Weights of a small mixture-of-experts language model, trained from scratch on English Wikipedia.
Size: 10 layers, width 256, 37.8M parameters.
Experts: 80 experts in each of 8 layers, 64 SwiGLU neurons an expert, 4 picks a token, a softmax router.
Training: a variant of SOAP for the experts, 390M tokens, 5954 steps.
Below are experts of layer 2 (counted from 0) of a mixture-of-experts language model. Rows are named router (the router's row for the expert), gate (a neuron's input weights, with its number), up (a neuron's input weights, with its number), down (a neuron's output weights, with its number) and show model dimensions 0-255. Each number is 200 + 20 x the weight over its row's rms, rounded and kept within 0 to 999.
Before each expert's rows: "raises" lists some tokens whose logits its average output raises strongly, later layers aside. This comes from a sample of Wikipedia text that the model never trained on.

# expert 14
raises: "-", " was", " (", ",", " in"
router,185,147,210,223,177,193,235,197,164,185,195,202,206,168,151,178,180,208,178,255,192,203,176,187,218,184,229,178,169,187,173,188,231,201,192,195,201,233,213,195,216,158,199,179,178,201,193,180,181,205,192,205,208,168,164,180,226,190,181,187,208,201,178,209,196,200,222,182,168,207,200,176,211,184,237,181,200,201,189,194,221,215,198,189,220,159,212,184,200,216,220,218,217,182,186,208,188,215,197,210,183,224,182,170,189,162,161,193,189,235,175,213,190,217,196,208,188,207,163,234,207,237,193,202,180,200,202,207,176,176,210,216,212,165,189,185,187,190,205,210,229,189,216,209,173,228,193,243,194,220,237,191,185,207,194,200,191,218,199,179,225,200,191,206,198,197,224,164,207,248,185,179,194,186,209,201,210,205,184,220,163,204,173,203,204,199,208,213,185,164,193,204,211,200,189,175,177,202,190,199,200,217,204,194,210,169,218,166,191,212,198,176,197,200,219,150,196,160,232,225,193,198,219,194,238,197,200,226,219,186,209,207,217,218,187,214,145,237,190,203,189,164,214,221,166,223,212,188,207,197,173,207,217,207,238,202
gate0,162,210,164,189,180,209,212,173,203,206,192,220,201,176,200,198,213,179,214,179,246,219,224,164,192,183,203,226,214,194,208,185,197,217,206,212,220,201,218,196,170,212,210,184,185,196,193,197,205,239,191,210,219,196,185,180,228,188,183,227,179,172,189,220,162,183,226,198,195,166,168,189,264,188,260,206,218,184,186,216,174,211,199,209,204,193,176,170,196,213,245,212,192,204,222,184,184,187,200,221,197,242,187,220,201,184,189,169,216,206,193,193,190,185,200,194,188,188,190,210,169,191,217,196,191,205,168,217,211,196,218,196,212,193,186,217,195,194,199,207,196,186,205,213,195,183,186,185,246,202,148,184,187,223,233,201,221,217,205,184,188,228,168,176,153,211,209,197,221,196,192,173,228,197,233,201,205,186,246,198,210,194,192,195,185,207,201,185,241,153,182,198,205,194,150,188,189,184,202,199,184,242,204,222,216,218,199,193,230,201,217,190,199,206,228,178,194,227,216,258,197,179,199,176,197,215,187,251,197,183,186,205,214,220,205,194,212,161,177,231,218,186,202,223,211,223,187,202,205,205,180,174,215,242,180,206
up0,185,188,224,227,155,163,216,148,202,203,171,241,207,190,191,216,242,202,208,174,210,224,168,179,173,210,208,188,206,195,208,195,209,184,205,220,187,206,196,220,175,183,176,213,189,159,219,213,185,220,196,189,230,185,194,189,214,190,172,213,187,174,176,194,170,184,169,205,192,205,217,211,221,181,214,188,201,184,191,174,187,191,228,208,173,176,199,205,208,206,198,220,198,222,179,203,182,201,194,168,162,229,207,214,196,172,169,190,197,228,179,206,182,202,223,227,225,176,188,211,192,218,197,186,197,206,208,218,202,188,239,160,210,186,181,205,212,203,198,227,205,178,207,225,163,227,176,206,198,217,219,193,159,199,154,225,206,188,178,196,230,211,214,174,194,196,214,187,185,192,190,201,217,202,204,237,183,190,188,235,192,215,233,203,192,198,199,179,220,208,201,221,205,177,188,221,175,178,184,253,192,232,165,202,176,164,203,160,230,210,200,204,228,163,227,190,218,158,201,205,212,195,204,164,198,209,158,201,197,192,191,197,194,212,215,198,192,182,176,177,201,202,211,217,197,217,186,206,220,182,177,199,246,272,206,195
down0,167,208,234,198,212,175,208,180,178,200,210,216,176,209,213,164,237,201,218,198,191,210,209,179,226,189,200,173,160,234,173,171,198,203,196,214,190,214,226,250,183,191,195,159,203,169,182,204,201,198,162,198,176,192,181,193,220,178,220,191,195,167,162,201,183,202,206,191,186,173,194,212,216,210,233,211,183,215,161,207,223,180,211,170,199,186,195,203,224,193,195,167,163,175,198,182,185,156,222,181,170,196,202,211,204,205,203,187,198,225,201,202,200,201,156,182,224,182,194,192,209,211,222,219,220,179,212,205,227,184,217,190,163,174,185,186,203,156,205,213,178,185,203,237,210,203,206,205,232,168,197,197,190,191,214,215,229,215,193,201,228,169,204,167,196,187,225,188,206,193,199,185,222,237,187,205,213,217,216,223,182,207,186,197,206,194,229,183,160,197,203,155,174,186,214,175,198,176,190,197,157,201,135,216,162,205,246,198,195,181,219,185,200,182,208,242,200,192,174,239,223,182,212,206,206,212,196,199,191,230,220,181,227,214,206,176,162,178,188,182,199,191,192,196,202,208,177,191,237,199,213,187,200,210,184,196

# expert 72
raises: ":", " and", ",", " in", " to", " ("
router,161,192,177,205,173,213,226,198,179,199,201,208,187,205,167,212,187,231,176,221,192,199,172,178,183,199,235,206,160,190,178,161,226,196,228,241,244,215,191,216,230,192,195,197,159,206,197,206,199,219,189,228,215,191,184,209,182,211,207,222,227,209,193,185,200,190,189,174,182,196,217,162,226,190,217,172,222,248,216,177,212,194,189,212,200,169,211,224,189,198,231,204,242,201,217,219,200,204,211,198,193,196,181,203,216,175,216,196,210,239,218,222,207,207,182,180,204,189,181,212,198,215,203,190,195,149,215,198,188,197,223,195,228,184,164,199,211,254,200,205,184,194,210,220,197,198,215,195,207,229,203,203,216,225,208,238,211,234,191,178,190,219,185,203,203,214,181,180,185,215,194,214,215,178,239,218,203,202,182,238,235,162,171,202,191,209,179,169,204,178,183,215,191,226,174,158,153,199,160,180,197,233,202,221,187,190,199,204,221,213,186,193,205,217,244,186,198,195,217,193,213,205,182,206,226,230,194,210,227,188,186,238,187,243,207,200,204,217,184,178,183,202,211,233,177,190,227,239,204,211,209,210,229,219,231,188
gate0,168,194,187,236,210,221,181,239,211,218,175,174,186,165,198,216,173,222,185,214,205,186,221,210,208,179,209,212,191,248,199,207,183,217,205,218,192,225,205,184,218,217,178,198,210,200,186,182,233,211,167,183,194,206,198,150,202,205,161,200,212,202,225,207,234,181,182,175,216,206,179,222,207,192,197,199,188,233,198,218,226,203,226,200,214,182,172,212,155,198,224,209,185,223,214,208,223,244,211,164,201,206,211,219,215,206,230,189,184,222,213,265,188,205,225,188,184,207,176,215,223,178,194,202,228,204,226,200,234,199,241,175,231,184,192,173,200,225,212,207,190,206,206,220,208,169,180,170,219,206,202,184,212,216,166,228,192,220,213,195,170,190,179,185,211,196,214,197,199,194,193,221,185,194,195,222,187,203,174,215,208,199,184,169,201,166,226,194,196,242,225,177,211,183,210,164,185,226,173,166,192,170,203,194,192,232,198,229,174,180,197,221,205,253,222,178,206,207,217,208,205,223,227,189,168,223,189,178,159,178,216,197,204,189,183,171,214,201,218,203,190,178,228,206,223,232,211,177,215,196,191,175,190,206,201,165
up0,241,198,217,210,198,210,198,163,186,195,179,229,177,194,214,234,202,213,229,218,201,198,198,212,223,173,208,240,214,220,246,183,180,185,208,198,216,195,190,210,219,225,211,192,184,216,173,179,225,185,190,201,224,183,168,196,207,207,204,202,191,179,203,189,202,193,204,234,166,160,229,204,203,211,187,208,245,192,211,198,208,184,205,185,227,199,192,226,217,131,198,177,199,218,199,195,185,223,240,201,194,219,228,181,216,182,176,193,175,205,221,207,228,152,195,184,199,183,189,221,213,186,167,227,205,216,225,210,193,203,217,194,182,205,227,227,160,159,243,199,196,198,212,187,166,262,187,190,186,190,203,173,216,208,235,211,160,212,215,216,189,192,217,199,209,212,215,232,200,186,200,186,215,225,169,201,197,167,174,176,181,210,240,220,167,200,207,201,190,206,201,171,191,209,182,179,203,223,172,188,177,204,198,224,172,180,195,215,183,163,133,201,188,212,193,212,216,211,164,179,208,200,207,206,213,161,229,211,199,178,202,187,199,209,196,242,199,217,211,226,194,199,224,193,189,182,191,203,217,207,208,206,200,201,227,204
down0,194,239,195,232,234,219,204,189,177,188,206,207,199,195,190,212,191,182,192,225,175,191,196,224,175,211,200,187,205,196,211,172,190,192,184,210,192,238,202,166,188,217,220,205,195,180,224,210,233,182,166,206,212,188,206,208,212,266,175,203,182,214,177,207,198,180,175,218,177,240,203,196,217,188,237,209,178,187,201,258,240,198,236,177,227,178,225,196,193,204,183,204,220,201,161,208,188,237,186,214,217,190,234,220,214,182,186,193,186,202,199,226,189,214,220,191,202,201,201,219,181,214,161,173,216,202,184,203,232,216,167,198,231,233,208,186,229,215,182,172,180,223,205,203,176,205,243,211,177,194,181,228,216,241,144,184,175,234,201,248,213,225,178,187,212,171,217,200,241,204,201,203,194,207,199,207,165,216,173,191,192,189,196,202,203,188,195,217,206,218,178,202,187,200,233,212,206,222,170,190,209,191,212,205,212,176,215,208,203,189,222,197,175,190,213,213,227,198,174,236,242,205,158,187,193,210,187,179,185,205,233,227,192,197,208,179,217,191,221,230,187,200,215,171,211,207,223,199,198,198,165,184,220,191,181,202

# expert 64
raises: "verage", " compared", "scape", "like"
router,196,190,151,207,209,219,184,187,245,204,223,179,198,223,212,228,167,227,199,203,224,188,229,198,195,205,216,187,218,204,197,196,190,201,195,150,176,231,231,166,235,209,218,172,243,194,198,171,226,230,202,171,220,233,194,199,196,186,205,189,215,214,218,233,211,165,199,196,176,196,187,213,208,216,204,216,182,212,201,220,183,196,185,179,212,172,229,195,220,204,226,197,239,220,215,169,192,224,169,197,177,229,182,216,200,204,187,206,222,215,191,202,195,208,181,232,220,214,230,222,221,161,208,224,222,210,189,217,205,209,201,205,172,178,215,202,196,171,236,206,205,231,217,185,187,193,215,224,199,214,177,231,229,213,202,214,206,204,187,192,212,210,212,179,151,175,218,185,225,221,211,210,201,194,208,169,247,213,230,198,212,222,207,206,180,218,179,213,184,188,213,208,225,249,212,215,204,168,205,238,192,192,228,218,192,197,210,188,154,186,226,198,176,214,177,228,155,222,162,186,182,187,195,178,214,215,196,168,200,212,225,206,214,191,206,217,212,221,195,237,188,232,218,205,203,201,189,220,172,204,184,194,162,199,226,213
gate0,192,206,182,193,204,191,209,244,234,184,232,202,208,190,200,179,204,184,201,195,194,182,185,225,201,172,192,199,243,196,212,215,199,201,215,200,197,186,192,214,189,222,235,196,220,193,214,211,175,217,221,217,186,178,214,180,188,215,165,209,218,229,201,169,189,205,155,184,187,222,213,217,174,214,192,226,212,187,177,187,167,201,202,206,190,230,199,224,187,216,219,199,199,170,155,169,221,182,173,176,232,177,215,228,194,192,234,227,202,193,193,193,218,195,231,226,165,189,232,172,174,188,216,212,198,212,183,212,229,196,213,212,226,227,189,218,235,231,245,209,196,143,197,184,202,208,163,188,219,173,215,176,167,196,209,208,213,196,211,201,240,216,203,215,218,190,170,199,181,218,200,194,202,224,214,222,192,191,220,230,202,206,169,186,256,212,209,198,171,163,200,246,202,239,211,216,199,211,197,200,208,243,174,189,160,212,214,228,205,208,216,196,231,216,182,192,181,200,196,214,205,217,211,182,182,227,238,206,230,189,223,170,191,172,218,198,179,192,200,193,201,180,190,207,203,248,194,233,231,201,190,186,206,183,217,198
up0,179,206,192,180,225,206,224,204,205,218,203,212,215,232,171,224,199,173,181,215,201,213,213,190,218,213,229,177,185,184,223,159,224,206,175,213,215,201,175,155,199,160,198,203,192,245,179,190,205,190,193,195,207,226,210,219,168,209,167,181,220,189,230,216,211,168,209,218,223,201,156,207,221,203,224,177,183,226,195,213,188,201,194,196,202,217,238,197,209,180,191,191,210,173,191,205,231,212,195,182,222,174,210,218,195,202,181,191,187,211,240,200,164,170,194,205,199,213,197,217,198,203,241,193,218,172,151,208,196,197,246,237,211,191,197,225,229,197,220,185,205,182,198,210,204,182,230,189,223,246,203,217,244,190,172,211,184,202,186,228,225,189,192,169,199,196,249,190,207,214,208,222,203,194,213,250,214,200,159,183,197,178,200,181,207,236,225,208,206,203,190,190,221,201,234,191,172,201,216,213,201,221,212,197,178,193,192,226,185,199,154,233,167,213,200,187,200,182,182,153,219,227,235,198,178,233,179,181,211,210,200,237,195,206,195,199,172,213,199,196,198,217,182,197,195,195,194,232,155,214,205,194,205,227,211,182
down0,178,219,173,189,174,219,192,256,194,180,181,150,197,184,187,194,206,188,213,217,215,184,186,202,198,260,208,224,196,229,204,214,200,181,183,189,172,207,208,221,173,181,203,196,210,211,203,159,189,216,163,207,180,186,201,195,185,192,204,224,232,190,189,192,202,159,214,196,199,170,185,214,228,198,172,220,172,171,217,152,205,194,196,187,188,190,204,184,184,184,168,178,189,184,248,220,215,171,182,200,186,192,220,228,233,221,216,202,232,203,206,194,217,212,190,225,215,177,189,220,219,225,206,209,167,219,191,241,169,181,205,157,181,177,198,242,172,204,203,217,210,194,176,216,211,250,197,197,189,202,199,220,231,201,213,209,217,217,232,200,173,261,169,178,209,202,211,190,181,156,191,188,209,193,199,220,184,216,179,187,153,214,188,237,236,223,196,191,206,186,199,198,211,173,221,196,211,187,208,213,197,213,207,185,184,196,223,201,206,204,171,201,218,173,233,190,193,195,211,206,220,187,197,182,219,194,202,229,213,189,212,188,233,227,188,197,183,217,213,169,200,191,183,211,231,172,204,190,196,192,159,203,207,178,173,204

# expert 11
raises: ":", "-", ".", "as", "rey"
router,198,202,180,209,201,217,177,225,184,215,219,175,199,215,224,210,232,198,186,218,217,191,190,197,217,186,189,192,219,168,189,220,173,192,193,140,178,232,172,205,188,187,183,204,251,191,241,162,191,203,193,162,227,202,210,212,174,171,179,221,166,199,193,203,218,194,176,190,190,216,180,195,207,211,189,247,187,234,169,201,181,173,189,203,205,199,220,190,196,189,181,198,219,190,212,223,234,230,199,176,180,222,222,226,189,172,200,181,223,210,195,235,186,193,186,207,182,188,205,196,202,198,178,227,234,197,196,211,206,190,171,207,170,188,174,176,221,180,192,204,208,210,195,234,199,208,203,205,192,169,151,194,218,209,204,197,185,166,173,189,216,207,224,191,160,208,222,206,204,175,189,177,230,200,180,162,203,181,190,173,187,231,193,217,179,159,177,212,175,203,188,209,191,248,168,211,204,166,208,221,187,194,201,208,200,204,201,197,209,178,212,199,177,178,184,229,199,199,185,217,185,161,194,193,207,165,218,149,182,218,229,196,208,182,157,210,236,202,231,192,178,196,201,181,206,187,193,198,159,226,171,202,174,173,181,221
gate1,218,189,191,171,178,171,187,178,220,208,216,183,201,165,216,180,184,167,218,229,224,206,186,174,204,191,185,205,188,183,197,232,184,176,214,211,175,179,221,240,199,169,170,244,167,177,198,176,188,203,198,181,187,197,207,186,182,205,206,182,182,177,233,218,223,207,172,199,239,240,189,171,170,173,208,203,235,206,210,213,193,203,197,181,178,214,227,175,204,161,207,211,200,187,226,227,221,204,231,199,210,175,219,182,201,182,186,218,215,200,187,224,207,166,215,208,180,203,190,189,222,177,203,197,200,218,162,238,235,227,227,199,199,189,200,186,173,182,185,199,187,174,214,185,205,195,234,226,189,194,193,201,186,197,202,216,181,214,170,203,213,219,193,216,184,210,207,209,184,174,177,221,167,206,201,206,213,170,227,212,180,236,157,212,201,204,185,211,219,225,213,169,159,199,184,165,158,179,208,176,180,192,175,194,198,242,158,184,177,183,176,198,229,241,192,196,208,207,207,233,170,196,215,197,198,189,211,183,188,214,190,197,201,206,226,201,179,190,211,174,217,179,170,223,173,226,215,218,200,231,215,208,172,219,161,218
up1,219,194,186,211,228,193,200,188,244,202,172,212,203,191,193,157,190,247,218,195,190,198,230,203,180,178,202,166,217,229,214,204,195,210,204,180,170,181,184,198,245,233,184,193,204,204,223,218,181,203,171,210,221,209,209,199,206,218,194,198,216,236,183,196,189,196,191,164,190,211,231,225,203,205,197,158,205,213,209,190,233,210,218,223,173,226,182,221,180,208,190,213,184,232,185,189,214,189,185,162,190,183,200,188,205,219,208,168,197,227,188,187,201,179,192,205,214,185,215,157,186,195,190,241,201,221,189,205,178,186,202,175,189,206,198,193,194,208,222,220,206,200,192,214,214,202,183,189,225,162,194,187,188,188,230,185,225,187,209,184,212,185,186,204,219,215,147,169,219,174,255,241,212,224,152,176,202,183,193,186,195,217,180,200,190,194,199,226,197,213,192,197,214,172,226,156,215,218,182,160,229,209,171,223,215,213,202,207,196,203,218,221,228,179,200,169,203,220,179,161,186,189,229,167,192,197,197,200,194,217,161,194,232,165,204,214,250,180,165,209,217,177,239,181,226,175,189,197,214,211,195,177,176,202,198,209
down1,171,204,196,198,199,194,157,180,203,229,164,183,223,235,170,207,215,197,226,230,173,187,215,189,235,183,183,160,211,210,234,189,203,223,210,190,212,157,208,199,211,161,233,178,209,191,167,211,203,225,223,187,179,219,215,216,208,200,203,214,167,187,199,180,190,191,221,233,184,188,195,183,203,199,212,189,179,185,236,189,234,194,215,222,201,199,214,216,212,169,178,213,227,199,209,196,188,208,203,213,208,226,195,184,219,229,187,245,161,204,230,180,232,196,199,227,210,189,160,206,220,216,181,202,196,199,193,207,177,198,222,196,182,207,204,185,226,217,187,217,228,218,183,202,192,155,178,194,209,215,196,217,188,168,189,194,161,259,191,173,219,217,187,180,205,243,196,206,208,211,197,174,209,210,228,226,201,173,187,180,211,206,203,200,221,204,167,221,206,205,203,216,187,203,197,195,207,208,197,208,208,192,177,184,216,182,214,203,180,230,196,218,153,229,204,216,209,187,197,188,211,226,178,152,207,205,224,165,243,192,204,226,186,176,179,233,227,228,247,188,228,164,184,223,198,205,218,193,205,162,197,218,200,221,207,184

# expert 39
raises: "ference", "ences", "inks", "ino", "its", "ees"
router,207,183,159,214,191,235,217,203,225,235,225,173,164,221,186,226,183,205,213,203,229,203,172,214,219,204,208,158,218,172,198,210,174,209,180,168,189,213,207,170,216,194,199,162,225,190,187,181,195,225,195,150,224,225,204,209,219,171,194,201,212,180,228,241,187,153,157,194,177,199,201,218,171,217,202,221,186,222,199,214,205,194,203,206,213,179,238,195,205,209,212,217,200,212,199,206,183,223,186,191,171,201,198,219,219,206,178,201,231,229,203,232,194,219,198,230,218,205,192,205,220,176,189,244,199,231,214,191,185,208,177,199,197,191,173,201,193,196,244,202,212,206,181,182,209,214,172,186,196,215,180,211,232,197,199,206,205,197,184,205,220,223,220,203,159,167,239,218,203,203,211,181,194,214,188,167,240,214,193,206,201,225,195,192,209,176,179,217,178,195,219,202,225,228,172,191,220,183,209,226,189,169,219,195,212,190,211,214,195,179,222,201,173,215,168,247,166,193,186,192,172,203,229,192,189,197,221,165,211,189,220,186,210,201,188,191,238,243,230,210,165,223,199,184,202,178,185,167,208,204,179,190,158,229,205,218
gate1,244,225,184,180,182,195,198,211,183,194,173,224,212,171,197,213,217,161,201,208,215,205,209,179,177,163,191,258,205,209,215,208,203,210,202,196,223,223,177,196,167,224,206,204,219,188,233,195,233,223,187,215,173,189,212,200,211,196,179,220,198,198,191,176,227,188,220,154,197,188,203,181,202,191,181,220,207,204,189,182,192,218,223,227,214,222,200,173,164,153,203,227,218,188,191,210,232,201,181,209,220,209,209,173,207,195,229,183,200,223,201,197,246,193,220,190,198,162,225,170,200,171,183,210,208,172,153,190,222,226,205,216,226,241,193,227,197,218,205,197,202,204,178,174,219,178,174,201,197,202,201,175,178,215,195,188,202,202,209,174,232,223,197,210,203,220,153,203,192,181,214,200,224,194,182,166,218,176,166,181,195,232,183,217,201,216,207,205,199,220,190,177,153,207,212,187,217,182,216,204,212,226,189,186,196,199,191,168,230,222,201,199,213,225,193,161,205,206,186,233,215,198,202,181,201,214,191,175,235,226,172,186,203,206,186,210,199,192,196,210,209,173,184,260,221,185,229,249,194,211,157,196,229,197,211,220
up1,201,207,204,201,201,207,232,207,197,211,207,164,190,193,197,212,196,160,198,188,231,169,191,198,228,247,196,177,214,175,213,230,164,179,195,170,197,188,199,217,200,193,209,194,208,204,218,190,228,163,189,181,206,213,216,227,237,200,196,180,214,200,215,224,185,188,190,188,189,208,238,208,223,221,217,192,211,218,193,225,195,209,204,206,238,193,204,176,223,182,227,179,231,223,215,214,169,216,207,211,200,209,176,216,224,194,232,202,204,176,215,202,217,225,197,194,207,226,222,194,244,206,200,205,220,221,213,198,204,202,233,205,201,184,181,212,197,177,215,178,210,208,202,206,199,200,196,194,189,172,215,209,208,151,155,210,173,182,181,227,204,193,183,180,134,165,222,178,206,223,203,215,233,189,226,193,225,218,225,209,178,189,189,184,195,197,209,194,184,217,198,193,217,210,187,193,181,192,205,230,186,160,236,207,200,161,241,200,189,219,176,197,204,270,146,229,203,191,169,179,164,205,211,206,175,208,186,185,189,231,201,234,185,193,187,215,222,191,224,236,180,196,201,194,185,239,208,233,216,171,217,168,210,207,228,203
down1,198,161,167,206,208,216,212,209,222,222,183,198,207,202,215,222,218,179,215,199,221,226,233,191,209,171,184,203,187,229,185,212,214,204,168,178,195,222,189,225,218,177,198,219,241,192,204,194,197,200,179,172,160,190,207,201,218,197,211,210,173,222,183,213,235,206,212,192,176,194,184,173,173,199,252,216,171,178,227,195,208,239,209,203,185,196,212,229,216,197,210,178,192,234,189,224,169,206,165,223,225,176,232,225,171,204,220,198,235,191,206,166,211,211,197,209,210,192,225,203,211,186,215,231,228,181,225,153,222,215,203,193,220,191,170,215,174,214,178,201,212,222,204,185,220,198,194,218,185,171,208,233,181,190,216,240,193,198,208,242,221,240,227,182,211,174,238,200,206,212,211,179,170,190,176,172,221,222,185,192,223,237,199,196,185,226,178,184,169,199,193,210,201,227,220,199,230,186,211,207,201,216,220,209,148,209,177,205,184,183,234,207,227,191,175,211,201,169,185,193,200,191,209,215,192,207,205,200,187,199,248,214,185,200,193,191,206,187,207,249,192,186,189,199,201,251,215,190,198,180,200,187,217,246,195,182

# expert 15
raises: "ite", "ites", "it", "-", ",", "ub"
router,220,165,180,173,217,216,170,184,194,222,197,182,196,170,215,195,198,211,201,218,209,211,195,182,222,226,202,189,213,203,222,204,189,208,213,216,212,193,222,217,212,184,244,183,238,181,173,201,193,224,189,191,199,219,170,206,179,181,190,156,224,216,206,191,196,208,218,179,198,199,222,187,192,209,204,195,231,173,206,227,210,174,147,189,192,175,193,185,227,205,226,191,194,204,200,212,174,223,217,210,179,204,197,179,190,174,219,208,218,176,210,196,228,189,192,214,205,248,204,219,178,155,168,220,215,163,239,166,207,202,204,159,212,173,219,196,211,187,224,201,208,233,221,195,234,186,182,183,172,218,216,187,221,174,220,199,177,209,204,195,160,186,187,199,169,155,247,214,180,213,180,206,222,211,225,180,170,238,236,181,197,190,185,202,203,201,199,183,212,188,197,197,196,207,168,237,199,206,162,197,201,192,215,217,218,240,197,238,210,166,212,220,199,186,223,210,211,223,191,189,214,213,184,195,203,207,194,235,180,232,245,200,168,210,206,172,216,195,228,239,200,217,199,196,180,219,187,173,196,228,223,231,185,229,206,211
gate0,202,193,197,197,192,191,218,199,216,166,187,185,181,186,198,202,221,192,193,164,215,208,164,203,225,233,170,188,213,217,181,213,197,159,227,198,218,169,210,225,210,208,213,207,246,215,177,204,198,193,202,199,234,177,235,217,208,215,218,185,209,181,187,162,188,241,243,189,171,200,182,188,229,206,171,245,208,183,236,218,189,199,189,179,185,173,190,176,187,187,206,196,192,212,187,202,215,169,242,198,178,193,207,232,206,237,215,215,195,199,169,210,210,201,185,188,220,223,167,214,203,212,194,215,207,237,220,218,201,208,197,201,177,201,228,179,159,181,175,208,221,231,218,175,199,241,189,209,203,198,219,163,173,223,212,186,218,230,168,172,204,237,173,210,206,179,193,202,201,190,177,205,170,202,199,202,208,226,227,210,180,192,177,174,220,176,185,213,195,177,200,237,194,219,207,192,218,184,223,213,208,219,223,159,195,192,195,219,199,192,185,202,240,189,239,211,203,221,218,196,221,172,190,187,211,177,163,208,199,203,182,215,163,188,220,170,177,218,200,225,232,193,231,212,209,227,167,200,211,189,209,244,218,165,189,203
up0,245,209,233,199,162,177,188,222,168,220,237,230,223,221,235,160,193,210,192,213,207,190,172,186,225,190,177,191,203,206,206,217,195,169,197,209,200,157,224,191,157,225,169,189,208,212,193,223,216,170,217,178,207,215,181,202,214,194,183,192,185,203,212,205,207,205,198,183,224,195,206,211,196,186,191,240,201,170,190,201,168,188,201,178,206,219,224,217,173,194,249,220,201,181,219,210,217,212,198,245,189,217,216,186,178,224,166,224,205,194,218,224,200,209,222,173,263,226,205,179,200,195,171,146,157,225,201,199,224,189,198,209,190,207,164,184,214,190,192,186,199,186,222,221,210,217,173,189,201,197,231,200,204,204,204,206,209,230,190,196,219,179,203,189,210,230,217,213,183,205,209,205,228,223,169,195,175,195,204,189,206,200,209,203,203,222,203,197,182,220,182,146,196,204,192,178,171,222,251,207,210,197,180,178,203,184,172,180,225,174,210,204,193,201,162,173,177,177,204,223,196,204,166,204,195,198,209,183,221,182,186,170,215,212,212,252,178,213,166,203,222,192,185,171,191,177,179,208,169,207,212,201,207,180,194,212
down0,231,200,211,187,190,229,197,198,207,223,179,177,166,188,198,192,217,244,213,210,211,203,183,193,209,206,203,191,188,173,207,193,198,238,170,244,224,219,152,173,219,212,183,229,189,217,213,176,184,215,200,202,197,231,212,213,171,196,188,181,201,207,187,207,193,179,173,185,190,207,241,218,187,200,201,161,202,203,209,181,175,199,224,229,170,191,214,208,229,185,240,199,196,196,199,170,172,207,225,210,184,211,221,204,198,223,207,205,156,226,194,154,195,229,180,186,182,230,181,227,199,168,188,191,171,176,194,223,179,186,178,214,208,199,225,164,242,201,212,204,187,193,229,221,204,162,190,187,197,246,185,218,192,188,220,208,195,197,244,238,209,213,238,210,228,218,224,207,195,229,181,192,223,194,199,202,212,214,191,231,231,202,180,187,167,206,176,177,199,195,178,173,161,212,203,193,208,230,162,196,207,206,174,219,215,198,203,188,193,195,214,159,170,221,226,173,222,231,206,194,198,180,171,180,212,193,212,186,227,192,171,204,197,203,201,212,196,172,194,182,212,203,159,180,211,215,209,222,166,197,189,204,180,195,153,197